From a checkpoint of a small mixture-of-experts model trained on Wikipedia.
Size: 19 layers, width 224, vocabulary 10937, 67.2M parameters.
Below are experts of layer 4 (counted from 0) of a mixture-of-experts language model. Rows are named router (the router's row for the expert), down (a neuron's output weights, with its number) and show model dimensions 0-223. Each number is 50 + 10 x the weight over its row's rms, rounded and kept within 0 to 99.
Before each expert's rows: a language model's description of what the expert responds to. This comes from a sample of Wikipedia text that the model never trained on.

# expert 5
Description: Braces and dollar signs inside LaTeX formulas, such as {, $, plus scattered function words like him, itself, that, although, and year digits.
router:45 30 45 43 38 38 45 50 62 45 48 46 46 42 40 36 38 38 45 51 62 51 65 69 39 46 52 30 58 56 44 56 60 32 55 65 50 46 45 33 54 48 40 66 58 31 35 62 43 41 38 40 54 34 42 60 52 55 53 47 66 47 43 52 50 40 71 65 63 48 47 59 60 51 45 47 70 50 64 46 61 63 41 48 62 58 41 40 38 63 55 49 52 40 58 37 63 47 56 33 52 46 53 66 50 52 54 41 61 59 65 57 54 48 45 53 35 51 58 37 45 45 38 58 53 61 45 48 58 63 51 55 53 48 42 53 38 72 40 47 37 57 38 65 53 54 45 31 35 64 50 52 50 35 60 50 45 52 53 71 44 31 47 60 48 38 41 48 46 61 55 56 34 59 61 61 51 32 48 48 59 52 61 53 43 44 41 30 52 59 51 58 59 55 65 50 35 52 75 69 41 62 44 43 45 37 39 50 38 47 55 58 43 28 58 43 57 65 49 68 63 34 40 45
down0:43 53 52 54 64 48 46 45 54 43 54 46 53 58 59 41 57 62 50 58 44 44 65 41 50 60 54 38 64 37 30 71 38 61 46 39 37 48 44 40 53 50 51 45 48 38 39 73 56 69 48 42 52 39 43 54 63 69 49 42 63 33 34 60 83 49 55 30 57 42 55 55 29 42 43 63 62 68 54 33 63 48 51 64 44 52 39 51 60 45 61 47 43 40 51 59 72 59 62 40 47 59 50 47 70 48 55 43 36 54 38 59 54 51 32 71 55 47 46 51 47 45 45 49 51 51 45 46 53 45 54 62 38 57 38 47 49 59 55 51 47 71 33 56 51 56 55 38 52 72 44 60 49 62 42 43 48 68 53 49 37 69 47 45 56 45 54 69 43 39 76 60 46 66 61 36 51 55 44 42 65 44 51 47 63 47 49 55 49 46 58 48 47 42 47 44 60 36 53 57 47 24 51 45 63 46 58 48 45 46 49 40 53 39 55 42 52 55 36 72 40 34 42 44

# expert 37
Description: Nouns and verbs about sports competition, such as game, season, team, club, coach, Cup, draw, school.
router:62 33 46 37 29 44 37 56 59 46 46 53 54 41 35 29 52 39 61 31 55 37 63 53 51 51 49 45 54 54 33 56 66 36 44 62 64 20 38 47 48 49 28 70 50 41 46 50 50 38 49 46 30 48 37 47 55 53 61 40 75 59 45 61 38 46 68 62 67 58 53 47 57 58 54 48 56 45 62 45 52 42 55 45 52 37 49 49 61 56 55 51 62 39 55 31 52 53 55 32 43 59 47 52 51 45 41 52 56 66 59 45 57 53 39 47 57 44 68 25 50 47 29 65 59 70 48 49 66 57 53 66 58 46 34 42 35 57 48 50 40 53 32 52 59 55 41 43 43 65 41 51 59 33 66 54 42 54 64 61 49 31 54 49 48 52 51 46 48 46 45 63 40 51 66 56 56 40 48 48 54 48 48 58 39 37 56 50 65 47 58 67 65 65 54 55 50 54 69 61 39 49 38 47 45 34 43 45 58 46 43 50 48 46 47 49 39 66 39 64 63 40 55 50
down0:56 57 53 43 68 59 62 59 37 45 65 50 62 32 42 43 34 35 52 38 45 51 56 52 43 42 54 60 70 44 55 46 41 43 38 52 46 52 66 63 58 66 49 73 69 42 66 41 47 53 41 56 41 49 48 38 66 52 51 53 49 43 51 35 53 44 48 43 34 45 67 41 39 41 59 50 53 41 31 50 53 52 49 54 45 49 30 64 49 54 33 74 53 58 55 37 52 51 61 60 39 46 37 47 45 52 62 66 55 56 68 59 43 84 65 58 58 55 58 55 68 46 55 61 52 61 55 40 55 48 60 43 57 46 48 27 61 58 45 59 42 48 43 64 31 41 44 43 60 54 44 49 43 57 44 59 56 42 47 54 54 74 47 56 42 41 55 54 57 23 54 40 33 43 45 51 41 35 51 36 42 56 39 53 47 49 61 45 41 37 57 49 55 29 35 67 49 56 46 43 51 54 53 53 54 46 55 46 51 41 68 27 41 61 42 52 46 49 39 60 45 72 55 54

# expert 31
Description: Commas, periods and table pipes in lists and tables, plus nouns like list, order, total, case, addition.
router:56 31 50 36 40 37 40 46 57 53 46 53 44 33 45 36 44 34 52 55 51 37 68 67 45 48 58 29 57 48 41 55 56 38 52 65 65 39 40 38 48 45 36 63 60 40 39 52 45 32 42 38 50 36 48 54 58 49 67 39 70 53 39 55 46 43 59 69 67 51 52 47 60 48 49 51 66 55 68 50 62 63 38 43 45 47 51 42 51 62 48 55 60 49 59 32 54 58 50 38 60 43 53 65 42 41 50 42 60 62 66 51 61 44 45 48 42 53 56 37 40 45 38 69 57 66 54 39 68 54 61 52 65 50 39 59 32 65 41 38 29 61 34 54 52 55 48 40 42 57 49 54 42 43 74 50 42 56 50 63 49 40 41 57 49 39 37 43 49 69 60 55 29 49 66 61 52 34 52 48 52 48 63 57 40 40 48 38 51 50 49 58 64 57 60 47 36 53 72 66 43 61 52 51 48 38 39 56 47 50 52 60 46 38 58 53 60 73 50 61 60 35 57 42
down1:45 58 59 44 36 49 48 49 49 64 55 45 51 63 73 20 50 66 39 43 36 56 55 47 40 34 43 54 44 62 65 53 51 52 41 35 31 53 44 52 36 48 54 45 43 37 51 65 64 70 25 54 49 67 72 58 56 50 35 54 60 51 36 54 46 55 62 28 43 50 51 40 57 57 65 55 53 50 54 43 50 37 52 50 57 52 56 38 56 52 67 52 28 46 57 48 61 45 45 39 49 52 25 48 38 52 31 33 56 51 45 44 58 40 53 53 43 58 67 36 45 41 48 71 42 42 47 64 40 57 48 55 66 54 46 50 51 36 69 37 46 50 56 43 45 41 54 56 44 54 47 68 55 53 42 70 57 52 34 52 42 33 38 55 42 53 56 48 50 40 51 48 54 45 35 42 47 55 54 64 57 51 44 59 64 53 59 33 52 41 56 66 37 42 59 51 35 52 59 45 58 49 56 43 56 56 48 42 32 62 40 63 62 57 61 41 62 34 66 58 70 50 34 51

# expert 51
Description: Month names, time and quantity nouns like years, hour, century, yards, round, usually after a or the in dates.
router:46 32 47 43 48 55 42 46 62 40 49 46 45 52 43 38 51 35 45 41 52 45 58 72 36 55 51 35 56 42 36 63 60 42 54 54 64 32 51 35 34 54 39 74 61 36 37 56 45 43 35 33 53 38 39 55 61 44 47 41 65 59 35 41 39 41 55 58 62 51 41 48 50 65 58 40 60 57 56 59 59 76 49 51 52 61 48 44 57 52 55 61 64 40 55 40 51 56 54 41 49 47 48 68 41 35 51 37 60 49 67 46 53 51 48 52 50 39 64 49 52 39 43 71 60 69 52 37 55 58 53 56 56 47 44 56 40 56 36 53 38 41 20 57 56 55 49 39 35 69 51 54 49 30 62 54 44 52 45 66 54 38 57 42 47 56 39 50 46 54 69 61 45 57 76 72 47 27 58 31 58 44 45 59 36 35 55 43 51 48 46 46 56 73 54 48 55 56 60 58 43 57 50 38 61 43 51 48 52 49 55 47 45 40 54 55 51 48 52 78 64 44 52 52
down0:57 43 46 55 43 54 65 45 47 51 58 48 58 45 58 70 39 38 49 65 54 55 61 60 64 43 61 54 48 33 47 53 63 49 49 58 59 58 55 28 37 35 57 35 55 59 52 46 33 74 53 55 71 44 55 44 49 70 58 62 50 59 27 22 41 37 38 62 29 67 54 52 63 46 56 62 59 53 41 63 48 50 51 45 54 65 62 49 54 48 54 40 35 42 35 41 31 49 30 50 62 46 51 38 34 50 50 50 35 40 36 44 47 53 61 43 22 46 37 43 50 34 49 39 43 39 54 48 37 27 41 63 57 46 45 51 62 55 51 50 59 51 46 46 40 35 47 58 41 51 64 62 59 48 51 46 63 36 49 47 59 54 34 60 53 58 52 47 47 51 32 40 39 46 51 46 42 54 41 58 69 63 49 61 51 54 42 48 47 52 39 35 57 60 57 55 53 42 44 65 50 47 42 57 40 59 45 39 46 50 37 52 33 48 65 40 42 47 51 35 51 65 36 32

# expert 15
Description: Line breaks, commas, periods and closing quote or parenthesis combos ending clauses or list items, e.g. ," and ). plus and.
router:49 26 47 40 35 41 49 37 64 44 44 47 54 37 42 29 39 33 51 46 60 40 68 64 44 55 55 39 57 49 34 54 56 47 56 58 59 41 45 41 50 60 43 67 57 39 43 49 40 49 50 41 60 39 48 57 53 51 55 43 75 53 42 53 47 45 71 56 60 48 48 47 60 57 50 49 57 42 65 57 59 56 49 52 52 52 47 33 45 63 51 43 59 40 51 36 48 53 58 39 46 46 56 62 47 58 44 36 54 67 65 55 43 50 40 48 51 47 54 39 40 34 36 62 56 64 42 43 57 55 60 53 52 41 36 53 27 68 52 57 39 42 36 57 54 58 51 46 35 51 34 49 46 31 59 52 42 54 48 73 50 31 42 44 52 37 42 45 50 73 65 60 40 47 73 65 48 30 58 42 54 35 51 47 38 40 44 35 51 48 43 63 57 56 63 57 38 46 74 74 42 75 41 46 48 36 46 58 36 50 56 55 61 39 55 44 53 70 42 60 63 43 45 48
down7:48 51 54 56 32 54 59 64 57 47 55 36 38 49 54 62 63 48 48 57 55 49 45 35 47 55 44 42 43 33 68 57 62 50 54 53 40 56 62 39 61 35 59 50 55 68 46 47 56 47 71 38 68 53 41 52 57 52 44 48 43 55 51 60 48 55 42 47 42 60 61 56 43 60 51 56 39 47 51 46 54 54 46 48 54 56 43 56 64 70 53 37 69 31 64 51 43 50 52 44 44 65 47 36 71 46 79 52 23 48 70 56 43 53 67 63 61 55 60 53 46 49 52 45 73 30 64 54 58 37 56 44 39 40 33 38 61 50 46 45 55 53 65 35 59 52 48 52 43 41 39 57 43 67 46 49 55 50 54 32 40 76 55 50 58 58 57 52 55 49 50 58 53 46 42 52 47 62 56 56 73 56 44 34 51 50 49 36 55 32 43 42 37 75 69 61 61 30 38 57 67 42 45 53 53 55 48 54 29 34 36 40 52 46 59 56 39 47 54 53 61 56 50 44

# expert 58
Description: Nouns naming places, buildings and organizations, usually after the or a, such as School, City, station, class(room), site, centre.
router:57 33 48 38 29 52 44 41 66 38 35 49 52 48 41 31 49 47 52 51 62 32 63 55 52 51 56 47 68 64 32 47 68 41 48 73 47 31 49 38 48 51 32 58 39 42 41 50 45 43 40 43 50 44 59 60 51 51 60 53 64 60 38 51 54 49 63 58 67 60 57 50 62 60 47 45 69 53 70 48 52 46 43 38 54 54 45 39 51 58 55 47 64 48 51 30 60 54 53 38 54 53 60 64 48 39 39 36 59 45 57 51 59 54 36 65 55 49 57 50 48 37 44 66 59 58 43 45 56 56 41 56 45 36 33 51 35 61 50 57 50 56 34 75 52 53 52 40 27 69 37 63 40 42 69 47 51 64 54 59 55 34 49 58 59 33 47 49 50 59 63 46 38 60 62 66 67 43 55 48 48 35 51 53 36 36 57 37 56 45 57 58 57 75 55 50 52 50 61 67 38 63 50 49 54 43 61 59 35 51 63 60 45 46 41 53 61 60 47 63 57 35 47 50
down0:38 56 60 43 51 69 47 36 48 44 52 64 31 51 48 51 54 38 61 56 43 52 53 47 58 41 40 46 50 47 46 33 46 43 37 61 52 47 48 59 57 28 52 39 48 57 56 54 51 57 33 52 41 57 64 55 30 48 38 38 53 40 39 59 61 42 50 67 60 45 28 58 63 57 38 56 36 66 53 58 56 54 37 46 37 46 45 39 52 67 43 68 50 44 42 53 65 50 30 57 34 56 57 68 40 32 51 41 54 46 44 51 41 65 34 49 55 40 55 56 30 41 63 41 55 43 33 35 56 47 58 66 41 29 43 52 69 42 51 62 51 51 61 52 56 44 56 47 37 41 59 40 52 59 57 55 38 54 54 44 37 56 57 48 75 57 51 60 39 52 37 40 45 51 43 53 23 41 41 44 46 55 56 39 39 54 66 49 52 57 55 39 62 47 24 60 46 61 69 41 51 49 61 61 47 49 33 41 67 69 38 58 41 56 39 49 52 54 49 43 32 49 47 61

# expert 53
Description: Closing quotation marks and final word pieces of song or episode titles in discographies, like "Flowers", plus you, You, !.
router:49 36 37 41 37 36 60 43 68 43 56 44 53 46 42 33 49 29 45 51 45 37 68 65 33 51 54 31 50 56 44 49 59 43 49 69 59 43 45 43 45 51 49 66 46 40 31 53 50 51 40 49 64 35 41 59 46 51 59 52 72 53 33 47 45 45 69 43 72 47 43 47 65 44 64 48 64 45 66 61 58 63 40 40 51 53 56 53 55 54 63 53 58 49 59 42 59 54 69 41 55 42 64 59 50 57 49 39 47 52 67 53 58 50 53 43 42 54 50 43 55 32 37 63 57 70 44 40 52 56 68 61 54 37 36 54 38 65 40 50 27 48 36 67 51 51 42 50 37 64 43 55 49 26 62 51 58 59 50 63 44 26 44 39 45 48 46 55 56 57 64 59 46 57 66 50 49 31 61 41 58 57 47 45 43 43 52 33 57 59 46 52 62 53 53 48 42 59 62 69 45 57 55 50 55 46 45 52 50 48 60 59 56 38 47 61 54 64 44 70 68 40 33 40
down0:66 46 23 69 48 52 60 37 60 46 50 61 58 55 54 59 49 60 31 48 57 49 32 63 46 54 65 52 44 63 58 52 54 58 50 46 19 49 59 38 62 48 43 64 35 55 50 45 47 48 46 26 32 48 45 52 43 75 34 48 39 52 44 57 59 43 49 48 53 43 40 35 53 50 48 54 52 37 54 48 57 48 44 52 38 45 50 61 43 50 50 66 48 46 56 28 56 44 72 52 45 39 52 54 47 51 41 55 51 47 60 61 42 48 62 55 40 47 50 47 49 44 51 35 37 37 48 40 44 46 50 52 53 61 47 43 46 50 64 43 45 53 23 59 36 61 59 52 51 69 53 37 45 45 53 43 42 45 26 38 37 41 26 48 58 48 52 49 33 48 52 42 59 52 63 51 54 49 40 71 45 52 55 39 46 48 45 62 65 67 48 50 69 45 56 35 37 62 68 59 39 47 51 71 38 38 44 48 58 60 30 27 45 35 54 42 55 51 49 49 56 60 52 74